config = dict(
    n_experts=16,
    d_expert=256,
    d_shared_expert=0,
    router_score='sigmoid',
    routed_scale=2.0,
    balance_loss=0.00103,
    vocab_size=16384,
    norm='rmsnorm',
    lr=0.00178,
    beta1=0.95,
    grad_clip=0.5,
    steps=9491,
)
Below are experts of layer 3 (counted from 0) of a mixture-of-experts language model. Rows are named router (the router's row for the expert) and show model dimensions 352-383. Each number is 128 + 24 x the weight over its row's rms, rounded and kept within 0 to 255. Numbers have three digits each.
After each expert's rows: "comes after" lists some tokens at least twice as common just before its tokens as in all text. This comes from a sample of Wikipedia text that the model never trained on. Tokens count by the router's weight.

# expert 3
router:122157152151139125121158113134122143125128118096132137160128103165098148125115158128126190159090
comes after: " a", " the", " to", " and", " his", "'s"

# expert 8
router:114104112138168139093133098116132116120121152139177138124153114096152131121095104092124130158175
comes after: " the", " The", "The", " United", "'s", "="

# expert 14
router:127137085111120099106127075117125147103155139092117116139163144144126070179140167085139146114117
comes after: " ", " 0", " 1", " —", " 2", " 3"

# expert 9
router:136114121106061128121126205123135165140117126090100128154123126131126069142135137101093149082129
comes after: "\n", " |", ".", " =", " ==", "==="

# expert 12
router:142121126134098122104109158156154144116133147126100123170147092134117047134168113114133144120118
comes after: " |", "|", ";", " -", "°", "\n "

# expert 1
router:119147126148133148174130139132137155137157139172050168139116147137159104119137096182084151154189
comes after: "-", "|", ":", " /", " •", "s:"

# expert 13
router:137129184175088152113127087141106141141166108085116093094150110136118136082120135082156079115103
comes after: "\n", " January", "In", "\n ", " June", " September"

# expert 5
router:142101158113104126087127145134147166103124124117110118132132101142129072170138119094122155087105
comes after: " of", " in", " to", " for", " as", " at"